config.yaml
d_model: 192
moe_layers: [1, 2, 3, 4, 5, 6, 7]
normalize_top_k: false
balance_bias: true
qk_norm: false
tie_embeddings: false
init_std_qkv: 0.0368
init_std_o: 0.0
init_std_down: 0.0
beta1: 0.9
final_lr_fraction: 0.0
doc_mask: true
Below are experts of layer 2 (counted from 0) of a mixture-of-experts language model. Rows are named router (the router's row for the expert), gate (a neuron's input weights, with its number), up (a neuron's input weights, with its number) and show model dimensions 0-191. Each number is 50 + 15 x the weight over its row's rms, rounded and kept within 0 to 99.
After each expert's rows: "comes after" lists some tokens at least twice as common just before its tokens as in all text; "mostly gets" lists some tokens that are sent to it at least half of the time. This comes from a sample of Wikipedia text that the model never trained on. Tokens count by the router's weight.

# expert 18
router:62 70 41 44 45 46 69 50 43 54 52 62 38 60 65 60 36 31 79 50 29 55 60 59 34 45 41 39 40 60 56 46 42 74 43 41 70 23 76 27 47 54 40 73 88 36 40 36 44 55 32 36 43 60 60 74 53 60 27 68 46 69 45 30 60 16 45 48 58 37 06 60 59 58 47 70 41 66 08 37 17 56 48 36 61 59 59 67 31 70 61 74 56 44 41 74 16 51 52 58 49 56 90 49 52 28 54 48 26 65 59 57 75 59 69 34 39 50 57 43 63 62 67 39 42 77 19 55 65 41 36 51 58 53 54 59 62 58 61 76 48 72 57 56 25 21 22 64 55 58 52 35 38 68 58 50 78 44 47 64 52 42 41 43 56 48 49 63 51 45 45 81 72 54 31 42 41 50 62 38 45 58 62 56 36 49 61 74 34 56 53 32
gate2:42 22 68 38 61 48 19 30 34 55 40 47 48 59 62 53 56 50 44 30 38 34 65 46 53 31 44 52 51 65 57 47 59 30 44 47 70 49 57 34 44 56 57 41 50 46 26 29 51 60 62 92 54 59 49 72 48 50 39 48 54 49 36 44 73 81 55 55 51 53 72 62 56 68 46 67 70 77 64 47 51 45 44 65 74 49 63 53 40 44 49 52 53 50 56 64 60 42 12 55 40 74 67 53 35 43 63 44 31 52 40 99 49 42 66 34 18 68 36 43 55 52 39 37 89 69 42 62 51 63 69 66 42 82 46 60 48 54 25 40 43 70 48 76 56 68 43 40 53 56 22 65 68 54 24 59 43 45 53 59 67 26 50 64 49 57 37 63 54 81 57 27 34 61 22 43 60 26 24 48 64 46 34 36 38 12 47 37 23 67 46 36
up2:39 81 36 69 43 04 43 78 51 52 59 73 67 56 44 57 49 38 44 35 39 85 43 39 41 69 60 63 58 55 88 90 50 68 50 33 31 33 59 75 51 35 48 54 27 61 32 45 43 45 72 24 56 44 32 80 82 62 42 58 25 78 57 69 37 55 52 44 53 38 30 35 58 51 51 29 41 51 52 58 64 37 50 58 30 32 35 43 46 36 60 27 25 44 57 46 27 50 47 60 53 49 49 64 51 42 38 35 61 48 57 41 66 46 41 49 78 86 77 43 62 63 41 28 51 70 61 50 31 64 34 90 41 33 50 32 51 60 41 42 40 71 45 40 37 51 47 35 50 32 49 29 38 60 55 44 34 54 80 30 39 42 71 50 48 54 78 34 44 52 75 44 35 37 34 59 50 46 61 28 42 58 66 64 45 27 44 52 50 52 48 53
comes after: "\n", "-", ",", " by", "=", ":"
mostly gets: " John", " William", " David", " James", " Charles", " Michael"

# expert 20
router:47 53 34 44 25 20 69 33 42 55 68 54 41 72 57 40 54 24 74 50 55 47 33 67 36 30 22 57 55 55 56 31 36 34 44 44 62 53 56 15 51 55 65 84 56 53 22 43 63 50 35 49 63 62 44 46 59 62 49 64 35 39 48 46 64 43 46 44 77 27 21 39 35 60 53 64 38 55 15 68 22 70 50 54 59 60 38 44 39 72 54 64 65 25 35 34 34 40 40 73 74 72 64 73 34 23 60 56 28 58 43 42 59 67 29 38 41 86 62 56 49 58 60 38 31 67 39 67 44 45 32 57 45 54 38 48 59 59 44 59 54 75 61 74 44 41 29 36 47 66 52 19 37 65 57 60 68 50 27 73 47 52 27 37 45 48 59 39 65 41 61 50 59 62 46 59 55 38 75 46 47 79 77 50 29 47 56 65 51 87 48 24
gate2:74 71 60 54 52 64 54 36 56 16 60 49 65 40 63 35 61 43 58 56 77 60 49 46 48 52 23 50 53 41 40 60 36 39 66 32 73 46 58 57 49 53 67 42 45 63 33 39 26 28 34 31 46 54 43 15 45 51 50 50 61 28 53 47 64 55 59 44 63 77 59 42 43 46 21 42 45 42 25 48 37 44 35 32 76 22 55 33 61 54 06 30 69 51 89 36 37 38 31 58 52 37 58 78 56 46 53 32 68 49 58 29 61 76 54 67 41 44 46 49 46 43 69 52 40 62 39 45 48 54 51 44 61 44 63 62 66 79 38 68 52 49 32 07 44 70 36 39 34 24 57 48 50 55 39 53 39 45 64 68 67 34 60 55 39 23 65 59 91 51 37 58 69 15 63 51 28 72 38 38 66 52 48 42 63 27 32 26 44 65 56 32
up2:64 76 39 57 41 69 68 44 57 37 72 41 64 40 62 30 51 29 53 43 57 84 61 48 62 49 65 59 68 66 29 41 66 60 92 37 59 69 58 53 55 67 56 37 77 51 34 79 52 43 57 32 48 51 42 48 79 46 69 57 37 49 49 35 64 33 52 38 65 65 46 20 34 39 45 60 40 36 36 61 18 73 65 33 56 34 51 19 59 66 24 37 55 60 59 62 31 40 19 65 59 39 65 41 66 37 62 55 55 27 37 53 59 74 63 72 39 54 61 40 57 51 28 35 26 32 48 45 47 46 57 46 85 54 46 51 71 60 41 47 28 57 47 56 22 27 50 46 41 51 82 45 65 43 45 51 54 60 66 57 75 64 43 30 61 55 46 53 70 64 71 72 34 09 74 60 53 36 55 34 44 61 79 33 57 42 45 27 47 62 33 57
comes after: " (", " \"", " ", "-", "/", "("
mostly gets: "born", "based", "   ", "Gls", "     ", "sq"

# expert 23
router:65 40 44 19 35 36 62 20 56 43 56 78 51 56 57 63 52 29 40 62 23 66 52 38 30 51 20 37 55 56 72 63 44 51 54 77 76 36 82 27 59 57 48 54 44 43 46 16 35 62 53 39 54 51 57 63 33 59 41 51 45 59 64 38 62 57 49 44 53 18 36 46 67 70 42 67 40 64 44 62 54 59 51 51 66 66 49 68 43 60 56 64 36 35 34 41 13 49 55 62 49 62 55 64 42 31 71 40 23 58 39 15 62 62 16 38 32 58 67 39 82 49 41 58 47 69 45 52 44 36 27 46 57 56 48 31 66 50 48 58 40 55 52 83 53 31 42 64 40 68 67 33 60 56 50 40 41 36 30 48 59 50 23 27 44 74 38 16 56 30 49 60 91 34 55 49 65 52 78 49 50 84 59 70 37 61 38 54 29 55 40 34
gate9:60 48 51 26 43 24 59 36 77 55 38 53 68 44 57 66 54 69 34 68 48 75 26 67 58 45 74 48 49 40 66 54 91 73 56 48 61 60 58 55 61 62 50 68 68 46 48 49 44 42 57 29 67 48 72 48 38 32 34 53 31 58 76 10 64 24 34 45 58 80 77 35 75 38 39 52 46 50 45 09 33 37 40 46 74 41 38 60 29 50 30 63 34 70 27 57 45 45 60 53 55 54 31 61 47 50 68 57 51 44 21 43 32 42 48 52 45 35 40 14 99 42 40 55 28 61 41 45 52 61 54 62 45 56 61 66 62 61 56 37 38 29 37 42 35 22 53 47 22 37 76 47 42 52 51 43 36 30 56 52 68 57 64 65 57 73 52 67 30 65 43 70 38 55 59 45 41 59 36 53 65 44 68 51 39 47 54 68 32 25 58 70
up9:39 53 53 45 48 51 49 56 37 50 78 64 35 45 39 36 54 30 68 51 60 44 75 57 54 51 42 56 56 53 39 58 28 41 56 41 47 50 40 67 35 42 64 50 40 55 62 73 44 72 52 50 31 55 19 29 42 70 69 34 34 56 15 60 34 53 74 32 45 25 05 60 14 57 37 55 43 49 57 75 38 45 68 66 29 70 68 52 41 54 55 35 74 57 63 72 48 52 61 49 39 44 46 54 63 77 41 30 68 53 43 65 71 73 44 16 34 61 56 77 18 37 55 45 53 45 39 52 26 54 55 44 70 23 60 38 34 40 39 61 49 71 66 70 53 71 38 53 65 63 14 47 38 64 52 41 61 90 33 40 51 39 43 35 74 74 64 55 44 25 38 37 64 50 34 58 47 57 73 73 42 49 52 38 40 65 31 40 33 61 44 21
comes after: "-", " United", " National", " New", " World", " South"
mostly gets: " States", " Born", " York", " Phylum", " Kong", " Liberal"

# expert 1
router:63 57 39 20 06 32 53 42 38 52 78 63 30 49 37 40 36 36 61 43 65 61 47 26 40 52 46 37 58 43 88 27 38 48 32 66 84 59 48 42 65 46 53 70 71 39 24 29 62 61 49 41 72 63 50 69 48 50 43 54 33 73 66 16 27 36 62 56 49 39 06 76 66 48 43 70 45 51 30 57 56 60 57 63 65 72 49 43 38 64 58 65 42 56 44 46 49 44 52 59 65 65 70 53 34 38 64 67 49 40 25 55 57 57 40 37 39 55 71 49 69 55 63 60 33 75 41 81 65 47 38 54 36 49 71 58 46 42 38 63 56 62 79 75 46 30 49 36 68 66 45 49 39 52 51 37 50 15 40 59 49 49 31 47 45 32 44 63 67 12 29 64 60 57 42 53 61 54 63 68 42 69 60 47 50 57 23 67 48 58 62 18
gate4:45 47 31 40 62 52 47 30 46 63 48 39 58 51 58 79 36 22 41 52 57 69 37 44 63 83 64 37 59 36 22 62 61 71 75 54 70 54 38 65 44 59 60 59 37 33 39 53 66 76 55 54 56 60 33 52 55 43 66 38 39 42 52 41 19 56 69 44 35 39 47 47 58 28 46 36 57 32 30 69 18 58 66 42 51 77 62 65 68 48 55 50 65 55 31 46 38 30 43 46 60 26 71 50 41 48 26 56 44 59 63 61 54 38 59 73 90 22 59 67 50 46 66 48 39 56 34 56 40 32 33 78 41 79 40 28 85 52 19 71 53 37 48 44 82 53 69 65 22 31 45 44 44 37 44 56 57 59 49 42 54 30 74 51 54 38 52 57 38 36 77 35 34 62 55 23 49 69 47 46 77 92 66 60 40 48 55 60 62 25 43 36
up4:42 50 49 25 79 34 80 76 44 38 59 51 57 48 80 39 66 38 63 70 44 47 33 63 46 65 53 43 53 33 51 50 59 31 48 58 81 33 44 56 57 53 48 49 44 51 41 52 51 42 89 44 60 57 43 59 52 32 31 59 37 55 64 55 58 56 43 29 57 49 20 53 54 62 41 65 53 50 59 46 43 43 87 29 53 45 76 83 30 78 76 67 42 10 56 32 34 39 62 49 61 60 66 25 51 62 11 66 48 55 26 69 61 75 41 63 64 33 50 41 51 52 57 16 74 51 61 45 73 57 68 59 46 72 42 53 39 30 41 66 57 46 33 43 32 38 39 26 61 51 48 44 35 57 38 44 54 50 80 54 59 72 66 43 66 63 32 51 33 41 39 20 38 83 63 48 46 45 47 58 86 40 26 53 33 54 48 54 50 39 21 42
comes after: "4", "3", "1", "2", "5", " on"
mostly gets: " October", " August", " February", " December", " July", " June"

# expert 19
router:68 44 34 38 33 14 67 61 38 42 43 43 48 55 62 55 45 48 66 34 51 47 49 77 36 48 44 57 53 60 61 43 47 68 51 32 72 61 35 28 37 62 77 76 64 66 48 29 37 74 29 47 60 42 48 69 43 70 48 58 19 52 64 53 55 32 31 28 40 43 35 45 55 61 37 43 37 63 25 43 41 63 30 46 63 63 42 47 32 63 43 53 79 48 48 52 50 51 38 76 90 61 60 93 33 27 65 69 36 62 63 60 57 73 43 36 27 59 64 39 65 76 63 47 40 60 51 48 36 17 41 66 70 52 50 38 66 34 54 70 34 54 47 46 40 51 15 64 59 45 30 27 68 64 80 46 86 51 39 69 37 62 46 35 51 51 46 52 74 48 36 52 59 74 55 51 36 84 53 51 70 55 56 66 59 39 54 61 45 87 46 37
gate7:83 43 18 62 63 69 30 33 56 35 53 18 69 64 51 52 43 40 51 62 55 34 67 23 57 69 45 56 56 61 56 75 70 48 52 51 31 64 55 51 48 50 42 52 39 41 30 75 79 58 47 24 42 41 71 76 72 59 26 50 65 78 15 59 44 65 36 43 39 56 66 80 27 41 22 45 28 37 61 53 88 54 31 52 45 32 62 59 42 59 45 50 54 32 45 59 50 43 20 39 65 52 80 57 36 33 74 54 56 38 41 36 65 50 38 47 46 44 42 46 56 72 29 45 35 46 54 38 37 55 42 55 59 20 33 61 32 66 49 44 56 65 50 54 24 42 39 64 55 55 43 49 45 46 59 76 69 89 45 57 49 35 62 41 43 21 48 60 55 47 77 49 41 48 27 64 25 60 44 51 32 55 43 60 51 57 38 48 30 58 69 06
up7:33 39 73 62 64 44 61 35 37 62 41 58 60 55 35 56 84 63 30 33 47 69 53 61 51 57 41 53 48 62 62 42 74 40 54 52 40 48 29 32 71 55 11 37 43 56 64 53 57 60 43 55 81 59 44 57 47 65 51 37 79 69 61 75 55 57 52 60 66 42 79 20 29 54 59 37 38 34 46 35 52 61 45 77 85 63 49 63 74 61 46 41 53 58 52 41 64 39 17 39 32 50 62 70 36 42 30 49 30 49 45 67 63 50 57 69 65 57 54 57 63 43 15 56 56 56 50 78 48 42 81 73 35 42 33 49 65 47 49 55 50 74 51 67 81 45 72 54 35 56 52 41 57 22 69 62 62 40 70 41 67 84 51 55 44 59 54 82 71 33 58 39 50 74 50 47 34 40 76 59 51 51 36 60 00 43 54 32 54 29 49 56
comes after: ".", ",", " and", " that", " is", " but"
mostly gets: " two", " one", " other", " more", " three", " some"

# expert 10
router:57 35 51 37 40 45 53 66 65 31 85 42 28 51 61 62 35 45 49 52 44 77 28 65 38 37 25 65 69 49 60 25 33 55 53 56 64 25 75 45 47 23 67 64 51 39 29 47 65 62 55 46 44 60 50 55 53 61 27 76 35 62 55 10 29 48 38 35 38 50 36 49 80 28 40 47 52 54 32 56 55 50 40 48 55 80 18 47 30 58 57 51 56 57 29 59 53 48 44 50 61 60 71 50 75 51 36 51 31 54 33 30 85 69 30 40 26 71 67 50 54 56 35 48 47 61 35 57 57 39 21 39 55 59 60 43 61 26 54 63 49 64 63 55 28 27 17 47 55 66 39 33 31 48 54 34 45 16 25 56 40 62 21 45 52 58 33 16 51 36 31 46 84 45 34 46 64 61 81 50 39 53 58 48 44 39 32 55 38 58 45 24
gate7:84 47 54 62 59 58 27 59 61 38 35 38 26 59 49 42 49 51 37 69 37 40 55 46 12 35 46 52 72 45 54 48 60 59 86 17 59 48 18 60 17 74 67 48 66 53 50 43 57 34 61 42 68 63 60 95 45 41 63 51 51 59 63 37 57 51 04 89 28 21 39 50 52 85 39 45 49 52 27 48 45 51 67 62 49 52 29 50 37 55 32 49 70 31 46 56 67 50 54 55 49 48 44 52 50 51 55 32 57 42 43 47 39 20 17 33 46 69 40 50 62 43 39 58 41 47 65 22 32 28 49 32 26 61 64 45 72 38 39 52 60 64 61 70 71 49 42 64 68 20 34 45 65 41 23 51 41 43 58 56 34 67 69 28 46 42 48 38 44 49 49 49 62 40 48 39 83 55 46 57 53 58 17 59 35 35 58 54 47 45 37 40
up7:58 34 37 58 50 61 17 64 51 41 36 34 30 61 48 46 51 63 49 39 36 49 65 62 48 28 66 58 64 24 60 57 65 53 68 37 46 39 01 50 40 60 54 49 67 66 45 54 75 41 62 44 70 63 57 40 28 40 56 58 75 59 49 32 39 47 20 67 48 76 42 59 48 47 37 59 66 46 44 39 48 47 73 51 48 49 44 40 35 55 61 57 60 23 29 80 65 61 69 48 43 59 50 51 73 46 34 30 54 39 45 55 55 43 39 64 74 68 37 49 59 36 55 70 35 41 48 23 54 53 75 41 26 75 69 64 66 42 28 45 26 58 37 61 61 61 61 38 65 40 32 48 54 49 33 68 18 67 69 59 50 19 67 36 43 51 64 52 25 36 74 48 33 54 64 33 99 51 50 50 52 59 11 66 27 51 66 84 36 44 55 41
comes after: " |", " M", " Y", " Be", ";", " Me"
mostly gets: " MPC", " LINEAR", " Won", " ±%", " Pts", " Spacewatch"

# expert 16
router:56 67 15 17 27 32 62 44 36 38 70 65 41 59 67 63 29 50 46 65 24 59 31 45 22 36 56 28 48 59 48 40 51 52 38 70 71 55 65 14 53 66 54 49 66 40 41 45 51 74 31 16 77 48 48 60 32 52 38 64 34 64 59 42 48 45 57 24 68 21 41 69 52 50 41 64 28 46 20 58 32 72 46 61 48 61 55 59 44 68 28 61 37 53 45 73 52 42 34 61 55 59 61 60 60 39 54 58 55 45 50 43 59 38 52 27 18 66 56 47 54 58 65 66 36 63 48 54 59 67 48 48 77 88 51 33 56 38 40 52 42 58 72 80 67 44 46 58 35 68 44 17 58 43 27 38 65 50 37 46 29 62 48 47 52 43 64 39 90 42 19 61 55 47 44 51 57 57 67 29 65 67 51 64 29 73 20 48 27 60 54 42
gate4:40 51 63 61 61 45 52 47 41 40 58 12 40 66 59 56 43 81 44 54 71 69 54 56 73 19 67 43 61 46 56 33 63 42 52 57 33 23 45 61 48 46 77 31 49 62 39 18 49 39 41 53 28 70 57 47 58 69 40 35 28 52 38 58 18 49 24 71 66 65 58 48 38 69 51 34 58 52 53 55 64 59 62 48 60 80 67 59 62 63 59 36 46 71 48 41 63 44 44 42 73 67 46 47 37 34 34 68 55 37 64 44 60 42 44 47 52 50 75 47 41 25 38 47 49 17 55 17 57 52 35 31 52 70 38 59 60 49 63 88 41 38 20 43 80 25 78 51 88 34 44 61 50 51 43 33 42 54 29 84 67 37 32 48 51 51 77 56 52 39 43 32 64 63 56 50 61 63 40 28 58 43 57 69 38 53 20 85 43 59 48 54
up4:73 66 38 45 75 37 47 39 72 58 48 63 30 39 33 38 36 60 43 42 44 45 30 54 36 77 52 26 75 41 47 56 45 60 62 50 69 21 21 50 49 41 44 44 50 63 71 48 59 71 67 48 50 64 56 65 44 62 55 81 46 47 41 31 74 39 51 56 38 52 47 46 60 38 60 53 42 42 69 80 47 42 40 68 51 57 47 66 53 61 56 34 55 58 60 76 41 60 49 36 53 22 72 66 66 32 72 44 82 58 58 24 52 58 77 27 58 48 45 40 49 12 46 36 43 45 53 54 48 47 60 19 24 47 30 54 48 57 27 72 52 74 53 49 73 48 65 15 40 51 87 65 78 47 35 30 54 65 59 74 68 53 57 44 71 46 29 62 51 53 35 51 78 34 44 33 33 52 40 50 50 73 58 12 30 37 72 39 58 82 47 40
comes after: "6", "3", "0", "5", "7", "4"
mostly gets: "–", "/", " LV", "−", " kg", "^{("

# expert 7
router:35 64 37 73 39 42 76 49 56 64 55 68 57 50 66 46 56 33 47 42 47 49 11 36 46 61 32 66 69 66 55 54 22 53 54 71 70 36 58 28 62 53 72 69 54 48 48 39 50 45 68 46 81 75 33 52 47 62 34 74 43 62 67 50 52 36 21 37 38 43 29 64 52 43 39 52 43 66 16 33 43 57 35 62 59 41 55 41 37 75 65 72 43 32 58 69 45 67 33 68 77 71 59 75 58 39 42 64 28 71 48 45 67 87 42 58 40 31 64 46 69 46 55 58 30 32 40 62 31 35 60 54 58 53 55 61 79 32 66 61 35 76 53 52 18 30 43 57 23 51 30 38 69 69 57 57 71 29 38 68 51 20 55 46 51 42 46 40 45 39 45 62 49 70 38 50 58 69 35 32 84 66 71 57 38 47 45 63 41 79 56 51
gate2:48 47 56 66 72 33 55 78 43 37 76 46 48 55 36 44 87 19 52 23 09 51 63 35 48 46 45 59 30 36 34 40 36 54 57 78 53 71 16 53 63 39 31 39 52 54 47 27 44 47 49 66 63 57 32 87 55 51 39 48 29 33 23 68 62 48 44 31 54 52 72 58 59 57 15 17 60 24 51 49 41 62 41 49 64 68 50 59 33 48 69 29 61 45 63 58 30 45 55 55 68 29 46 46 56 35 57 44 58 48 41 36 59 41 43 44 52 66 55 52 18 67 25 76 70 36 46 49 57 55 54 71 66 40 44 50 56 31 58 38 67 59 18 75 47 18 54 81 44 61 37 60 37 68 50 49 32 36 36 58 64 57 54 45 36 62 34 73 58 44 36 41 63 57 51 66 45 65 55 54 34 50 61 53 07 50 42 60 76 38 35 43
up2:31 55 39 39 64 42 47 84 46 58 58 62 49 52 15 58 77 30 58 54 33 55 54 41 41 37 45 72 38 57 59 69 42 43 42 71 39 56 28 42 46 63 36 57 58 52 33 27 41 59 62 45 71 39 51 45 75 44 57 30 65 39 33 73 40 58 68 66 65 77 75 61 42 24 21 37 76 03 50 35 20 46 29 41 79 69 38 60 53 46 61 61 63 74 63 42 48 48 62 56 60 47 39 13 54 44 43 63 60 44 36 50 58 40 74 26 39 45 58 44 37 79 17 64 61 46 33 51 54 58 44 70 56 25 60 68 57 20 56 28 54 70 46 67 43 39 46 68 41 55 56 35 46 72 58 68 36 23 65 56 74 49 54 80 40 39 42 52 64 34 42 29 67 70 33 50 41 43 50 68 59 38 40 40 30 52 55 56 41 33 35 42
comes after: " of", " in", " to", " for", " on", " as"
mostly gets: " the", " a", "The", " The", " an", " his"

# expert 3
router:37 67 29 55 42 36 49 20 50 42 84 45 51 77 26 67 56 51 70 64 49 58 40 70 47 39 43 49 54 48 76 52 12 48 56 56 66 42 70 29 59 55 40 71 60 51 44 19 51 78 57 52 59 70 33 69 52 59 43 71 26 44 87 38 55 37 34 39 57 42 51 58 52 73 43 64 44 45 38 70 51 42 35 48 43 60 17 76 54 70 37 55 50 35 48 48 23 51 56 84 94 44 69 81 40 42 44 69 35 56 48 43 73 71 45 44 37 72 61 33 55 62 60 83 39 57 47 41 63 38 21 53 85 56 59 46 45 54 45 73 31 64 59 48 48 61 16 61 48 73 41 39 51 60 52 48 70 46 14 75 45 50 54 42 49 57 38 63 59 49 41 57 50 59 44 31 33 75 61 41 72 48 66 46 49 48 64 58 46 68 57 39
gate4:27 55 45 63 52 29 55 54 58 48 25 35 48 66 64 99 49 67 44 37 41 54 25 19 36 40 57 45 50 29 39 92 49 49 40 76 53 14 49 46 51 61 46 43 31 57 36 59 39 67 65 37 42 68 54 60 57 57 38 41 60 66 63 28 60 88 13 61 62 30 71 49 60 53 43 60 39 79 39 21 73 46 63 53 59 36 32 36 41 36 39 69 56 53 69 40 57 36 52 42 64 43 21 53 42 46 41 67 49 73 37 16 55 36 61 50 33 38 57 26 28 24 50 36 50 58 49 55 64 56 42 60 56 59 41 64 45 32 62 45 41 21 47 58 50 46 59 50 74 43 37 49 60 17 55 43 43 41 34 46 48 75 41 55 63 63 62 47 50 67 53 50 41 44 59 75 14 67 11 53 57 44 42 56 38 63 65 38 48 58 55 39
up4:44 55 36 72 78 65 56 35 32 53 51 69 49 48 68 46 77 62 46 43 45 52 49 56 76 54 45 67 62 25 62 31 51 64 26 46 69 47 58 47 49 47 51 53 59 53 48 44 53 32 26 74 17 47 52 40 49 51 40 62 64 48 49 46 60 74 54 34 67 56 44 33 37 64 57 61 51 50 53 31 12 46 57 54 38 51 50 81 53 52 32 32 21 69 71 55 51 52 42 74 62 47 46 74 77 44 81 31 66 42 44 63 56 77 46 63 41 60 63 49 59 52 60 47 42 66 55 45 62 17 76 52 42 20 55 51 65 81 38 53 00 69 83 47 38 28 72 71 33 54 28 67 28 68 49 68 50 54 50 38 52 52 44 58 66 64 23 47 59 27 38 65 43 44 58 42 77 59 44 65 23 34 26 58 34 42 35 66 55 37 65 68
comes after: " the", " a", " The", " and", "The", " to"
mostly gets: " land", " died", " population", " species", " construction", " located"